From a checkpoint of a small mixture-of-experts model trained on Wikipedia: width 192.
Below are experts of layer 6 (counted from 0) of a mixture-of-experts language model. Rows are named router (the router's row for the expert), up (a neuron's input weights, with its number), down (a neuron's output weights, with its number) and show model dimensions 96-191. Each number is 128 + 32 x the weight over its row's rms, rounded and kept within 0 to 255. Numbers have three digits each.
After each expert's rows: a language model's description of what the expert responds to. This comes from a sample of Wikipedia text that the model never trained on.

# expert 26
router:157093167058119104140106158139110128118144154137124193141091163100155131125119130134118109093105198130130115054129142089069133148161180113128111139158136134216070121141122168118111145164116159098151183110110110106123072088105091142138111115135061146112066155125100142132151140056172141116
up0:135117143090075155127120150089164105161167130147125124132089161065150121202123139116078138120141094153099124135170135095121129150129128160118142092118147115189148162192173136131132154163162137106135152130175102139082091130133145175086127135121105173129137105147135135195197145145161168135
down0:169184112081125083070136182154129130100184101142126098139074131131093132060138146117122143153035139105130057162164119160127156136126116153116096080107122062088060117196114141138108190148100113122174123133196143131141121138098094098112115109080108156128160159080100029144164113135131158150
up1:099124146122174095103188181104132158076108155163118169102137112145056098160161151128108158164122129109076138094154085152169175108121057124124108165113096161189114103160126194177133177139116145178077145084101093071171108138127085135151167130072145130131139134171124142150129158142114127123
down1:117115156149135075122142178207114121137205166150105119128111139148168150093137105152142164082075171135145148127136084193100214103137125126073147144121135072158104136137111157138172079164102076105088148105150102082098175115083148156136147153159130143117132130107090141171157125103117157103
up2:162131152169109108099171111185175165117174140100098159085084118172160116122158138069178135133125178199097161182143123169124143081162145108083120179122155105150078120110084147117233147163199098152156180122104164092112106088109115133124135121165126214136097164132168097136148100173129146166
down2:112104106094108158150144115082079059184111121124145133145117153130110152124143096168107172174155127100147145092133125113169110145077079171140168106109119130084093129162150141167040151110052117144124086164116121128109140157118145130110174123077140098125169150135113093110139113087119079114
up3:081165123061159132141143156136087135093187112091070055120120097156071149116126152128135152182110132119097146111125128138177154101123129067138135174134137109107078148156106148132123186118112166115179101142138159123095119097118099114134122175099124156083151067146163187148101165132063091160
down3:043179138139147135164154203066107082118094111109122126123143114097122074081111123133191189171163093110107129151136165145137151153163108128180147143119128148169051118094144118104141083150146151120150118210134124138134103150149106082173122137160111117207106116136131106185167200118128129125
up4:144106148137159100140151123143156096140140131156142190112121121162147135212132129186141116130138122116108151143111125148136155185082099072142194151146098173121109177103122136114112168100136155090144179081099163124095143146168160113109144126112153114134105094144129143033139181073137066129
down4:106135114183138073092161144113144102123153165166094105126167172089165138177175139090141100143084127120135140144110145147077134097158103068146101068170177117125152126126097094115157116092145064078073090114160142145138197148068132099132130163118077106193112113078113138141132146117129121141
It responds to: Word-final suffixes of technical and medical nouns, such as -ium, -ology, -emia, -ance, plus nouns like blood, cells, evidence, rights.

# expert 46
router:128085132119141078088155095072121131114103136168164150132108119152132122146118150132132135033123139147165183058107121090180131110102171147111147050104124143200069135117139124110125149102132111085137142109164145088170141087050152137138144145144092152105089061143127162175130112122159083130
up0:177097074137062122097153126148167111154113147131119152169068145055110154255151125124143119120160122119093154112105089080096124108101114160091149108097111125131138125141135103143110131125174155097113107158170114137119084098154159169076139095126100120157108108119115087159177132131079184137
down0:116139190149126131045149128124126183091153119120180080179117126136125080140076152066126143151027160150115113145104132108088140100168092170087073128144190112029080119194078105167121182111127152138191178122114126161133123129140054090116147136092115140157167167115117105133151114103123167113
up1:115079170097163167129152174113090151163116151182118134129133061085047127103130138155066135199156106099116140098089097157124128158138125157106119105140138175156164080135110160130102145119098104202104115098110083106161127118149102104148151096122136087204135126185115184155146201184104117100
down1:121147127111123135123122167127127106151150154151155098129100103094164059136081097151177173081095169134139150098147074137146149118105135077135157165127191187168093152149136145132143112172103153132072124092147147101096116152109155120119088210138141079075158166104121117185102138099145168165
up2:125124113111074127106120090147194165160141137096144110119084146172174130147106101087144142110122149184112154188123126128137131128158124078084165181135192133148052155085086144115211123124206148138129150167097177141096122068117109125158125110150131135139134161168136103128124137156129152163
down2:165114162103152086148118177107073086111101134140117116158219143101091179120144155170081150140158146072142127112097101113114087125099158175179145086108090128125164121134161117190031138117077106113148096135144109146145132182124182121089145124098132123109143107138139114114136131094113100107
up3:087164091116092209114138125097107112105161113137091083124132115155093230072124125111139116157140107115094169049125123168162143119103173102163109126122109065131118113164111143123129177087113126089152097154124164088092141156110100085172122159149181128096133147134128166151106170166056120163
down3:074142109167158132147131229123181138128120108116126112105090104085113140111099142124133127126141137116108110104130120152120137121116109091161159073130080137162059132091104095134116135140098142124087090161173121202141074188139148089224145122157152133139132120089093120164189171140147135157
up4:131143134112107115071185115098114084139125137127159171190087064096116156188154129139110136167091087116092142095068150125176101185058089100158141152140138124138119154087162140119185109108171144115121188064086167142103132169154138124101125128062136167140131051114130119058132120058094154126
down4:104191087170098154148097101126115114132138170143163100101141162116183117242141147102118175104049179131170132162084154141106065137120115080131133110177119114150110146096129047087170100130147080108107089096123129087112119096102165088134137201119113110141150136103091134148139143119155112122
It responds to: Opening letters of names at paragraph starts, such as Mar-, Kr-, Fr-, Gr-, and decimal points in coordinates, times and frequencies.

# expert 15
router:114139064058129061123123153063119120143109142154148117129139178088186125123112146104149128078110103121155150117107134128151106134097190217112106149138164139083171122147133142106135142123116114117153128094111094172149135109102137113194098124117146086104157137118125108078144125184151114135
up0:133105100143057109137129133064198144121129142127109083158148142064128134255132172107104095124126114128120157136138092114127123109176115102148112131156144136171147151127163147154105171077149175100140146142186091156104074121140099173091167128110129152074126141155105136171177148069152182148
down0:110158153116133110103131166139130163108218110141159120150094167150100145079123175096133121178062173150116074153128132163139078048158096119119064125187114139100067127178134103163131148096139114078131190097089132108126098107184076081131108148033138172152211142134117072109119164111115137173
up1:074119196103158134100182141111109143129136170163143156097105052113052098133147147164108126147098127074134121111122102156118143106094073199117128136153127187206132074138135158061076130134148056199090162088113108051160122104145096141144170085124188131166093140154127141111102140116075175118
down1:163132090121112141158129137154077117154180179159117112082060121102186103136140106099151198097084144113129148168153147160139156145156158129130159138181140142130115096124135131118209115172087139043097143107106157166089132113119150158147116193144143089067091126097100078177146091153117194171
up2:103142077128101163143135101159144178145203123121113097102065138147153116151111131096186140128074144187150132131116120166144120113128143139079121145114155140136100132098081160109201128144150134167109157120058176142145127123111072110157125072115132171153107160140162102181101143200120125197
down2:143136168135176109105140102114098091109124129127127136162132153105131159102157140234079150148129110103134148122151111136141100111114135173170119099091107110103139124161140087173055180108098129149135087149157077181063129180170165119131168152090141079142133124120158065125134145087147110124
up3:090150098062117155118176162133114120115186125124087096084130106178105180111103105154124137162134159132078143090147076136142135101097167105086141160192127117116072121134098135156155176098105183147184153161167168166088128142116094150174109141143182121044109074105133120141073166129050090156
down3:077151123174131162156154225084156097108146116161185118120148116092149130107112136107152193105095055118166129093113107207157126105115101143178140141181109122119028137113139123147149145129137149156144098163159129167144096155146134136181168106123108114151130106124151078135186163121109100168
up4:074119159114119142151112112103127099179119133188162163147156115162114162150146118178143088139143107145152081157091118151165154137051165111167156127121127069118103166084150150100126168108159099088092157080127093136121130176145123170107122090089202145153162078136180122133116129131119106125
down4:135123106136100114156114136144143104143156162107117151062102099080129065176149144076166167097078115136154131159099164162116154100170108081133110141192139091133055148128132113119147134178147077120117151105131181127073137114125190128148131150156137143193179174043100142122151164128165091123
It responds to: Digits and number chunks in table cells or counts (0, 5,700, million, km), plus infinitive "to" after had, able, decided.

# expert 11
router:141118111093138128122100194179127148135128103106077154154114139110153118160108047141095124084137162108229112128128122127119156163177116167105113121163106141087153099200122141141144101125136099122147137132147187156129104121136143068132136117099194025087076145121132125161143130074118062139
up3:111160141073182144115143136097094105088160160098091065074142143170035155097090118141154149166108155135144169094169110110129131128090146101150119166175092104137124142137129154174154163078131134093184084127118170130054120145123118096164073149161189126085172110124156142155109153128096136137
down3:076178140153136148191169200092143105140081074152134133142166100109118133114084096098165137131145107093132125120190091138127125115124103095179158096115096174137019144085163094174111135152129106131086099146147152167126122149143135128170121128219134115163161129107120131148198151174131177120
up4:118144112165165112107143118128123093155117131126162175178134105111108175166147125185127164188113102126118192111101142153115178106115110104162198169167138076107098143129085141107201128091131113070104190067107125146146131163158154131107082149084182172198121038126140115042145178056114078108
down4:085143150153149097114106125144141117105154137102139143123130177077154094152174132102090122151090159090156137161114169128137138118109087114233136089195166107128053143142128130062191121104145111104080127069116150151087166119100120122133144073153108106206135113086139140137125135124104103148
up5:120126085095105123060154118076155125140100176179172082086106117137134136125137180132117054170096095162090092157139151127197153122095090129132131124172119103122158199143134173162157059167166162205127177152094124100126115193174158112165119092119147136144061147133129091125123074083123143089
down5:159129169101131159103123121054131137162087116105110131189164094095120131151117117069135144084197132114144113077127117095197147119165141187137099159123109113068105075166184070137111066140145181129151151104102147210134133066111163139142094144058101085099076155095083152112149074163116084162
up6:143102153125150182062135115167170108117158091172070132178115057112095071180109082156175156108128148112121154135136140116100182183169133144065169103171151183101163055136109151105100110073161126147099096141109130123117071189115198153121101082143113092160168159121110134064184146138198120126
down6:164145149144101039134109105199112168141108122129106119198103162132107089133113116109144126104132077102112105149107144059178075109125130144087140159123139181182165145108099146134113183073180132197146122154109147071187133112106171127044081081164096153191145083101164108096137103155159120104
up7:061187164124192083120092109105081129138118081148198169123178071118129153021172145159131125108140157126131133160142146114194066150101143126175157110140126111120099106132095147147144130080125108105126119136085173171185198172167172105110179162095179096133128143117141074117094075110120187123
down7:158106120099067115086153150167134142119127121125163140209150136146138133127065118136155134161165113110105110110135141100143145116188152139174092151066150131146210171147192130117096214103069135097157153130134072136108123174065099147123116088093130181158184157146150048153167130072127167131
It responds to: The auxiliary "had/has/have" and "would expire", plus mid-word fragments of proper names, such as Is-id-ro, V-ick-ers, E-nd.

# expert 1
router:118125188102138141123121130154156140128154087151134217150146132132214144102112097133182099081118187112182164142083187112084149126097132096124120171162132128100130159139077145128121119151133151157133125089130116101121153132115123139084085158197155060141042069111117113136122080117162070147
up0:101106098122079125102124140175208109120089147115121131164094122067130145164079125114158138136148154067118154124129094131104096140138093158109148125128122138127155141117199139179099150126166134108124127131161117158084093077126110117057106147138123139138133100091108114163187107115102169142
down0:133148158179128106110175134105131167108166127143180201175101154120161155106114112126119125159131100102157105103139133156080071064121113147102120139129134136109014168173088124157125142144130113078088159158108143143106168096164078050158132133068170157154174135100133115113147174098122108135
up1:105118153140116149119127164145087126113132130180191133170138079106044095152164115173057153162109125090128129122115060131086152097151140114148128158139169181155137090111113142103083160150152133196103098091112089118157117135175120139136102115138179097146135117197132159141093160147109131083
down1:151131115158091148160106140173109179142178146183137096141096125118179099154183066152142126048118152118109133063178090153114184174097127124155140130125156114144092128126110177095180144119095103107081109108158129126097149102100133192116054167136151091071122120116113094142140112159123179165
up2:164148130147122107126174108198196159136174138105127133093086131144159124149099086079190137125122145192131152166125144176131127102137136073111138161150186142154109122089097150128223114120212129151108146101100179120108096101106092129114111104153120196147074174122148107147157099179124167178
down2:150106164152099127137117121090117053142163115132117148188154147132098179140148113149095150142160158130138118086102140124183129139070096177162098106080108091098132143159146109159054150133059132166091094122143117125108114142181180112133177148087111089119205127113118090118150161085135078096
up3:090169101039121189143158158101123088099117173116103067094153144143068156105096110166148120095124125097168167093145114129116176126117151116127124201192129144121107108166082134160102165129099142090164090142121176162111138147128106127127090118117184161081170132139196175183138112130126137128
down3:069161123204167164171136145084119069135119125103163155158126100089176134130137123144171168096167079149152104131151170183149147104116104131114123084136125114164077125083115094115097082124169112128096122149178138185131094138173098121232146139157148144172186156096145131172182125187144104174
up4:084067148127152103110148085104100129175136123181149166092101112118116162155149138174136142121137121107125167151120089127180188145075093100119180191144110102119090128129152222098157169094125107078136135085096155131165106140149131091124122122114167131186137102138141097069108161090106076100
down4:111158100193109095141140144135158104154178138132128082122116197090155078120178191104110109112083162093157142131134138070140147074137122111172095158171104110077098115131151104084138110104189090076089091116114150147127079122110148123148149136124078054157131141076149147168144151156124087102
It responds to: Final pieces of acronyms and proper names, often before a closing bracket, such as OBE, CBE, BRENDA, Enterbrain, Curculionidae.

# expert 19
router:111103143077104135138109161091098119117101090149072167080122127126206131055147134104177099145124110127178144055083152068138069137159146170143126132170121137181122104160098138109117109094145168134143110139164126123100154099109083022143110133133140121119087167114127151164133154033125172134
up0:154113095119071140090144163112139104135175167128112104179124119075129138229110134107117139116126119142119163111123102120090152149093105122112114083124110141144107202145161122163092202123151135107101156137133167101140088127197118167029152124122088131158142130121107109156174118087127188144
down0:159142139189091111084141138154125135111188127105152117200117111131067151110100127075117119176074096104137092158114128133132109098110104113134044161160115111080064154176082116153114189115143136108138165149104163122132101150131089079133092122064108207096215170108135043139166123086108133145
up1:112114124140133157126182175104129114098150163160136139097134087096076107110148100118070112176169117070118112064118093127129139107137079152098173150086137149153137104126108177090138135113133093253094086090128107101157161154163100144133133079124150143112108142148144093126145163111165190132
down1:098145118149093100116175115137126137127137129182146154182066124134164125129161120135173138104140194124106163117121047163106213132145123135130151199173150123135123100146101131090162127116067126110165149119160128150129091102129100102084166117151182116119128103132146133210186147147141151165
up2:140091147138088127114128071114177138105109130054133138086091152157146107113126135074153134127146119187148107161152118179142123092155155095081144152150154150170117150107122170094182137153205136130090174126093149148098105090125090126144128044160110169142100166116159080131112121192127157212
down2:083093151118116110105100117101124089130120120177144098136159162101146175123167138175069159166151099090107125114116115108167107154074148177133154105082104169120116178161123144163065155072060132122130105095163131160101119185108146107134150158114167154144161100124121132106157177096124098081
up3:086134112108118154129194100093106078120168141126119027124122111164092167081103111149169111144095133118108181080106151104186130088143148092162099158148131070109061136147117134162138127112133166077195087167140184120087119134124122157196127107141161139084146136139182153134111142139070135152
down3:098169092158164125163160207107141118089143134114095108145119143099122138105102108093158188159122108076156132120186125166149140113122083148164148114143144102144082104115128082172133127125153171166102098114111112129136065124101098086196085135122139141137161093155079124153201169193108136173
up4:105146150125096119107188070108134114155140133150145178109109149123119152114114124179131123185140131134160178140070105126126122136105125131120140152129141121124111170080139141071156127096213134105151132089100164176172173144113132114116139103101162163096125107163180103027128161114105055110
down4:100134143146060102099138083121139127108131128108138109133131138089164117138209125098133136102053175085147166144121181114066185088108132120173103153209152080098098149132133070080157104113163087098112113061084125123079171112117139098183121146144069122172079147126123137117128119133113084111
It responds to: Common nouns for people and roles, often before "of", such as president, minister, son, friend, man, general, author.

# expert 2
router:141111105124106130103194126176121105116134129195077084145114130067181134102141040110129135087127173136102127156111185102111144161131117167099107079147128124192073123158141115113129121118100124129116158145174175064107087153120162134138134132109076125143097141107159137138127134048165144128
up3:107153102044107121129229142124140088153166121122070100114142130131088179141101068145121169164099147120095139059151098095121154111109118127097123144143068130152084143139134175152095158086105140093196088165136151119147146150133055079130086149104188133089156125131171129129104149135090110155
down3:092184130171130114134173179126110118116120145129114108133156074152116105156115083091205198100144115129163154143153098168081125076133054108159115109154095149118093150128158104164157115157162102108085076131159155175170123133100123130165081111151125135180186109079093099181164188177099114173
up4:096101135126123136081181139117126080154142168140150186124133107142088113165154123161139150182135146104109164156129098148173133173070088120131138169201086098196120135098152104140157121093174126137121134072132175145165129159125165179093164147048166111139093091155169151099132178094119033145
down4:127153145129122107132149198126111143208143152148136102112155151091116071145137121106145186136057197149128170171071180127104139181166120121183116105175060143178092089112139145118138102117183076130069113108151152152136147091133135131124138128114116138167136110097091128089138151075184125111
up5:132137092089100121105155105096155084180094104173145114121093205121137089119105157116123099106103102156113094136118117131136150088100085138093114086106149162182160191135148127148142086218130165149113194117155101113060125176152157109192123084136086135157135164169136082107133143135134156169
down5:129132089106134108135130061085125143118086123086093136185187122155127185129084096133133167074177130100107104119086125078170119179150142178190042118128119130132088096101169113142117141110110127108146109134206142246148143166101182164174176134099108091142057104084110180142156174130152121143
up6:139095141143074176081151136146156112126109152163085136102142071142123107206073062143193179102100125109123108172146090125089180112105147089083132103149069175102109063134142091150097137118165110100119107145130131122119056138134225145160121104128132105136159133095144161093172217117177110066
down6:133146093169117123152166108179134114150136108139140141158132149164103093119089118099164101100166125057091146175105119036171111131128109141141151099138099119157154153125116105125093130111178084166143017131107138089164096152152187062135049141158094136141182118160108124097178125130142112094
up7:074151194145141117160106105091073130136134130170132126155151077114127121111204132172115073091147118192148106176129146139192101155136099118176107145169098112100111143122096119148130142107124075151129096154118138155106196116175119124131127164070134069114183149118106132110097129087135143140
down7:141113105098130129092185152185169115114127092076178132112117171080083138101101162108104125182142117078105124144131143104129147128189117169142069132147090189134154126173166084112147146101083117156108158166119093118145185114110083167185087121094125208145125095154135060129128087091162160171
It responds to: Inner and final word pieces of non-English proper names, mostly places and Slavic, Turkish or Arabic names, such as Leicester, Istanbul, Samegrelo.

# expert 17
router:113181142166157089114105094103108143134125122105055146133118131112093094074150105125177141109120123134163115121120183177064097121153169090135137114156152113165056147106132172111118100149136100119143162097157137103095079104119077106180094138148129128104081099126143132137103115127151162158
up0:135083054111048125090161145080131079164138154118092111143141122075132134185167164124133092138161125094165149136129138140081168167141110103120145099104132154173184154156134097171166167081144131109136114130160136175108091111107091122097091105119112160106141143112075095179157139094109180175
down0:120121182102117085141157167124135109110160121136214142200076146161111182134131135107086163163090129105117122152115121130106158116071146152097096148110147184084140145156160143172136165145068109128148146113139137161161136109157105071156099134065090130152199174142109075149166138096058123141
up1:112119130120138123107170140105183125126147179147142160119116102146029120125216085178095095126145078114117165142153087144133168133124098135119163184157139144175155079143130145134108163178111105211077091085136084066185105152164119161171156150090146135151130113172099134128163134142102183134
down1:132121069148103191129145089128110152108174144126107145091138104125120099135150120080131164137060139124171114134140094136161140164173144143123136131176190130153136093106114165127166109133114112058127128125113130140094127119065068159138115162160199162105096184079078112164156093119149146164
up2:103102128157074105103127087189208179152114152109142138073100114148159068163146123072183123131095102197118136154129125169103132080163165086093145151153166130144120124115097135135220147144230132126115193133087167131118094092115080144124101095157139177107051166142130067145152097156113159200
down2:144132147125118142101122128111128077125138114113111105171116151101139144104122152157120175171183149141151137100146119083132087133119123201208157097073108135135141102150182086159048143057088157134133105150138091162134159109112174132126177155084148138130190109095119088124156114129160123091
up3:090156110088117166115144139098112104114159094140108115087129131158085168075123141145153136143113116079128199072153110117162157139131163100112126121156127124077074145164084151153133210091080129151144108126143162172135142165145114101153071147107174150111137125140171181143116177128096082134
down3:067187163145160119179188188141141101110138113143164092115133060104130107131068099109140161137170124126117154116153107124096172125167067106151135107110099139129077151107162092173141096159151145171114083155112150107102076137112149124225102100167100120143180093107103129179199127130142106122
up4:117095187139143142132125115105125104127123122145164166160152100149086161168107131163179157156197133117113138139078133139141152149094113065169168132115153135116147124088123128113183163117142088094110134061083121137164179146114131165147111139102113187152107077155154134044141150106118062142
down4:137181097162138100153129154171141104168155113117111093089167155075163129213177129104097115151069131160138115148119136103127128134129131095182117120163156121112111147136141128068186075124162045105116126109116157166103105145083161119111177174119106097162159136071155137138152146108135110129
It responds to: Abstract or technical nouns after adjectives, such as altitude, density, pressure, data, and infobox labels like "- Born:" and "- Location".

# expert 6
router:149201170073140157102094171147145117114151116127141199107146143151131109142125093128109092133121177110108130008115240157114066128123130205137119153155132114169154125093098153130128117150130120126131157127152118144173132144084120119142129125183138079137100167131100115130139094070109156131
up0:143101096118113095102139111127169085114138181101101105191134126081119155198115136121130119133118129120164161112086109140114128118110120110122119152136136137156158154099140163192146181137165126132106191166174064148083120120127166142100135123117093171162153140142116113156197101081128228109
down0:115161159173125142098123140133132132115129137099198124160087132113097153131127143098155111144095114104128083163155158185088143083150080096081038142156148156081095163154125158143173165079140100125129147104110141158123099118170051084111126154062156166135204147130164079097152139066138078180
up1:074113182114162130103176165099117149111143139173143162107115046116035097142183137102122114174111099045123111080102103162130166106098076170126178113120137173170127095129137189073122136117085143177088138104127068101168111153149123155134128127150167185135127136198120130116122122172116200091
down1:114124140150093165130091155163132150141141166148135116079099131115159089134169098090116192077099090101148152132195096162133195134108153149121143143188131146144098158150174125085163090198126148092125111114147112142052138142087169157134168169133164135068122145090135096186188086168137161157
up2:140117107119095142141163112165189204124176120107091115108101127134163103158139122051157134140074143193120134143157121173135119076115102123121162128151182184135090104104087181085182100086167152137147203115131124117166111103084069090129129114127124152140127160136139096150139132086126122158
down2:125147107119103107113096101115105125143115105129138071141185120105130141132127136155091139144094116173096170125127095105173136137109135164180130153077145121140116129141125143139088157110155116159141104125122101165123122159183136162096099196106140127104164129107090133113130190075149123090
up3:121164104045132148132154125099095095109156107116055078102172117175099131124097110104153107140143127120100142095144076145130141103140135067115151141173133090083075127133123154179138143088108152088170087156170136138104160163095117131218097167138196109158129098096163142138147150158092131115
down3:143180130142186090144142208096182067136115102144167117123176162100126093173108115122198177082163108132150157099162117116106149089150118126163148110141139144175111140157171136154141137167125108181131110129174182152152058134121128141198109115184080073145147127138133133116179190201136123135
up4:130145142127145138126164150102145100195145133146157156097135089106082164158153104189148153153118147102111128143097123187108186143090102105148158131183139121121119175075112185116099156099177161096070231117092138148147185128104156063088097130072135129188095085172135122072084114110103085139
down4:140142125119111079130102130186177116135146180133132100124150165098169095161169110094133144123115121125142129098074193142118147100178101069178126130190119086144057100123141106086175068139151102129107152082124168169123151123132155117160164125129092139146141103070135153114162134146146098133
It responds to: Numbers in table cells and scores, like game scores, times, dates and casualty counts, such as 31–26 and January 8; also US city names.

# expert 3
router:138209106100143061118095118073128142128000104099171193131097106172155124085105070132051139110140130141165111122050163103139149108103139121112147101143143148184134149146088147112117131142129093143130120132131114113139103105079080117166140119101109150116119139125094128159135149142119145130
up0:165147104158074117140146130081188110135133183109105134195117114054139157173114146096132124118131092111094175133112105103082104122108089124097122092136133129172141143096153133170095184080169146146159128150161137141108088109151131138097135138155132150135118103151148119199141178068101198121
down0:144131173141096125091170132144116154115178083136187130209120117179102145120099159089124090150078134126109068164124135106128096066124097110102036097158132115123094152149113137177150196148115120076132156163087167137121094117126090016132109111097128218139191138149116065142165128052086106134
up1:141098159141148115142177152086100164149130169146131154125126071077022108134168139166073115176139066125101146102105110153132166109122116159138139135129083162187088106145110142107134127139096116186115133096130098118183126146174116138146124086138172112145102130176118118147108148144101147101
down1:194171087135092142141100160141149106111103170098102131139077109129168145160163088122143193094057160170153146110170048165118175148133159121134185149129150102173151147141128150093201104117125115026079123081124107127102143109081163136146124157158174089087131126130124132188170098152152201131
up2:125118113117102144077124104187176131133149085126138116069085129109190109158104087122161142086125100178152089148170151135130061097142145122129145145079167142151098112112068151130145084111202136174133146149054134115133110103097044112074093111178153177109117135131115130213124112107111155167
down2:131098160075146133114107117113097075164135126137125184169153123118119195146144164154076181183160141096172127102139138142176100089095097226152124093113104118110152108107142090163026115106087143136140085115174151168123105173171170132105112135100172114101154093129097115130149112089212108089
up3:093118088071108174137178133118102112109197097122089070086133088162034177119064120163114123176103134129139190089132121095161141104151158080130117147168109095063091116162115188168122136087107124122165102179134180132114149133131118125158126158146097150133187106128136165131060166141085153130
down3:141160083142150126142199212088135111152123085144122049117177105120113111109112121101150177160134115123148162118115141196133144121118107125134105134080132141109083119107160103174122150155129149123093144183172131151158125154125121128207089073169104116141204140149135100143137183154162149164
up4:118109129113117124089166120097103099148124128195192160121092146187125150193159118133145132165105112164105149107077135136182088160087114057138180134088167110092073157100132151120153167126150141080071133073107147143131155141121116145115132139098153130116161082144160131064138160078127089096
down4:082145057136079140134097152128122164146166163141124120112168158098173114198123115152129178122087138101161129138113120136059115110183106072140108079180134119141074139153151130105106110142164082101079137066097148127067195143111141117169110093133090096139141112084088138132166146142148056128
It responds to: Month names inside dates, usually after a day number or "On", such as January 2012, 12 October 1930, March.

# expert 13
router:122109144133131123100182103191092152084114121096069200153137114056097142119160120124129111119115110092138151120171107144046122154194170169110136094155163134175137136146116152100101124136125197133138145135150154096159071083106129129196082144150160127141121083123122119185126169047078151138
up0:142110103127072111107149126078162124122133149065109086197101132067105129174147168072125135154182127131071140101111069134098076147137131119116122104126124118188129163112150147172104142143162149113144141151165144161081066142146123151089129110102097179162102110139115136168176115122147173155
down0:161141155147084108117178136144087120141165130133167142185058108154124139111084180100091136184064122141116087159222153116092153031113100142125142099122111145028083130187109171171158121124110116096159151149123158137131132091142041099132144084077115155157168150145149071136181145091140140164
up1:090118183123136095132143163069093156121126125136137097109139111120057107117169106181045078189103104083095102112116083157152140148144118157097161208166107153207135090127098148133116167150116155175065121098095110060199137163143090140138171120120155082144076144225111144162126178149153155114
down1:178160079143097147135134160131088212163106192184098113136074103161142070144126089082192161107080164133136121117129080157096178126161174152160134121110095125176078130167127153115167105174121144086117121110167101101113120115126088173159087175150153124077134121101159128211171091117100140141
up2:101130076158107106118155098162185170100145168078142128091101126158139093108144136120190126118085090194112141163160156146129111094183132088102129164141114111180128141090087164114211122113211146159117171132078163114150088124126072096159111073157145159162088174135158112130133094129118176124
down2:145134150108124119113126130137106054150113133100180147150120126120138165156131162131109106152176148096149143096131127127188106086078084141154105143104152131132134159181123137192052139133087131153127100141172147120135123152168165093123163109063141123144186171138101120174146141064161080055
up3:095156109110123159120174178107081102096161133124078087102154075136073166133087131148138139168107134110088145065116099121142087128125192097159127149147132100050111111142112150168151200082106152124181110103105162111119132183129128124202117163158169151112169115137155165122123157164064151167
down3:075136096158161146139132215121143080141087110126178115121135127116095129075065098122165205129135100119105142094157141135164134115117081148172140084122122145120058130130125059180115126142127137124120114130134130150129108137171087096227155126148159144176149115118094084165198132135133131117
up4:129101136137138137076139147176092109130121156156182191145127110136109122161187137174149094102097156138119142177085112205158149166109092139151199175152148148125118182075154159140135164105113124087085149090103121124137127163133173111120074147093144145169072092181144124060136154114092126118
down4:086141122132125139122149139163141110135167150149100069131155107103162111155173102097090140122044158095123157165055183139119165130158072099214112122147194118123111157128125129064147109137145119126104121133096121157106090131103160102102115139129113144145146143080182127089123068117110077105
It responds to: Last word of named places, events and organizations, such as Qualifying Cup, Commonwealth Games, High School, Film Festival, state election.

# expert 41
router:077178190116111063157075178058171124151130112165148129122097228106114107080123136113137127131113153118097198044096102140181083136153154103111116054102142102156059106072145138117019106152138093120100152159137195184095112143055131166137110139107127129124191134157128155182107112129093113126
up0:103099084137140110137147107063181120099116124118129111165117170072110135203089171150170134144141095116102150134134135120093132177145089105094139126082145152193113186117123069127105140145181129128087121148134100133117125084182149169040099141116125121151139118127108100139207118060161195120
down0:126104114094114140152174109143132126147125077164186103125090153160092144085113146077148109137095108141141078201120116104128070112113082149092081151222144133095086157184101079139122180105157137128126150134145140138134109132120086077102098155072147179126126118126119053143172179092098108091
up1:104082179144167136107189149148100131151100170147111140162133074113070081164161151155097108160164099090118152141107087158139122137126066180106125139158150168178153109146128118145131162074124109202102146106103135109142134117150105118125124101119157137119102127200092153136137113132094157137
down1:136104082150107143156114141143118110164082151128091118097100098149141105139208096099095170088182137101148133091141054140142138189152120131119150147146154138189082109134094150085180134146157121083141157113185119118041114100114149125133145165112146111112147118143046059182133078135130193172
up2:102156126119085127114166099133155171115173114074132107104095140172146123127106129123188152137126128184105119182150098143157152120174085094133143134114173147165067125090119145114198121120180140166126151133075211118112110086124070145122111095154161183140056141130127100151101102159142153145
down2:124110142126135145128159120123103056172124106119131157176163133108139181141175112155097136198174154109165145132147156126143084122107097170169107048124100131105148126152127101150085199101093124138104060167177136145116164177177167125120150114116123115171177121125136107108161130112141169095
up3:116131089047061194119183141077061094119182097114121099097154105133058190088102115115127150111112133120091129103132131105129118121140126122114128151165088080118072129146103141166102167099125153138142108139167189105065132128126098109124103131128156176089134101122148164127090174135076123158
down3:066133140173132124168146179130140115133134145154141113160102107114099142161121086117173154141149110111140169117157104163087154107111042100166167096160131126132075149064133116166104146142116162137131109154134117131122100175162121090205134167147126124161146090149105144136196123199103093144
up4:087107178138089129136197087108130109188153123125154113126122136114125158165103145126161122136089168121056151146080160182114163126080082091117143105137109102109106180099142125127128118074149140129102139108111151127111172150143156162100105146070157121115099126168218132020076190100113110114
down4:106148159133115095096165108113153128160120162135143096116145174141185113180170123139147164144077127131117081124100200112130180090134113140141138169170156127098089130115129137136170129121179093150072116098119167138136178115107206059138123178101098088153183099099158104116102126133120061161
It responds to: Lowercase initial consonant fragments opening a split word, such as b(oss), b(ag), ch, sh, d, l, plus CJK byte fragments.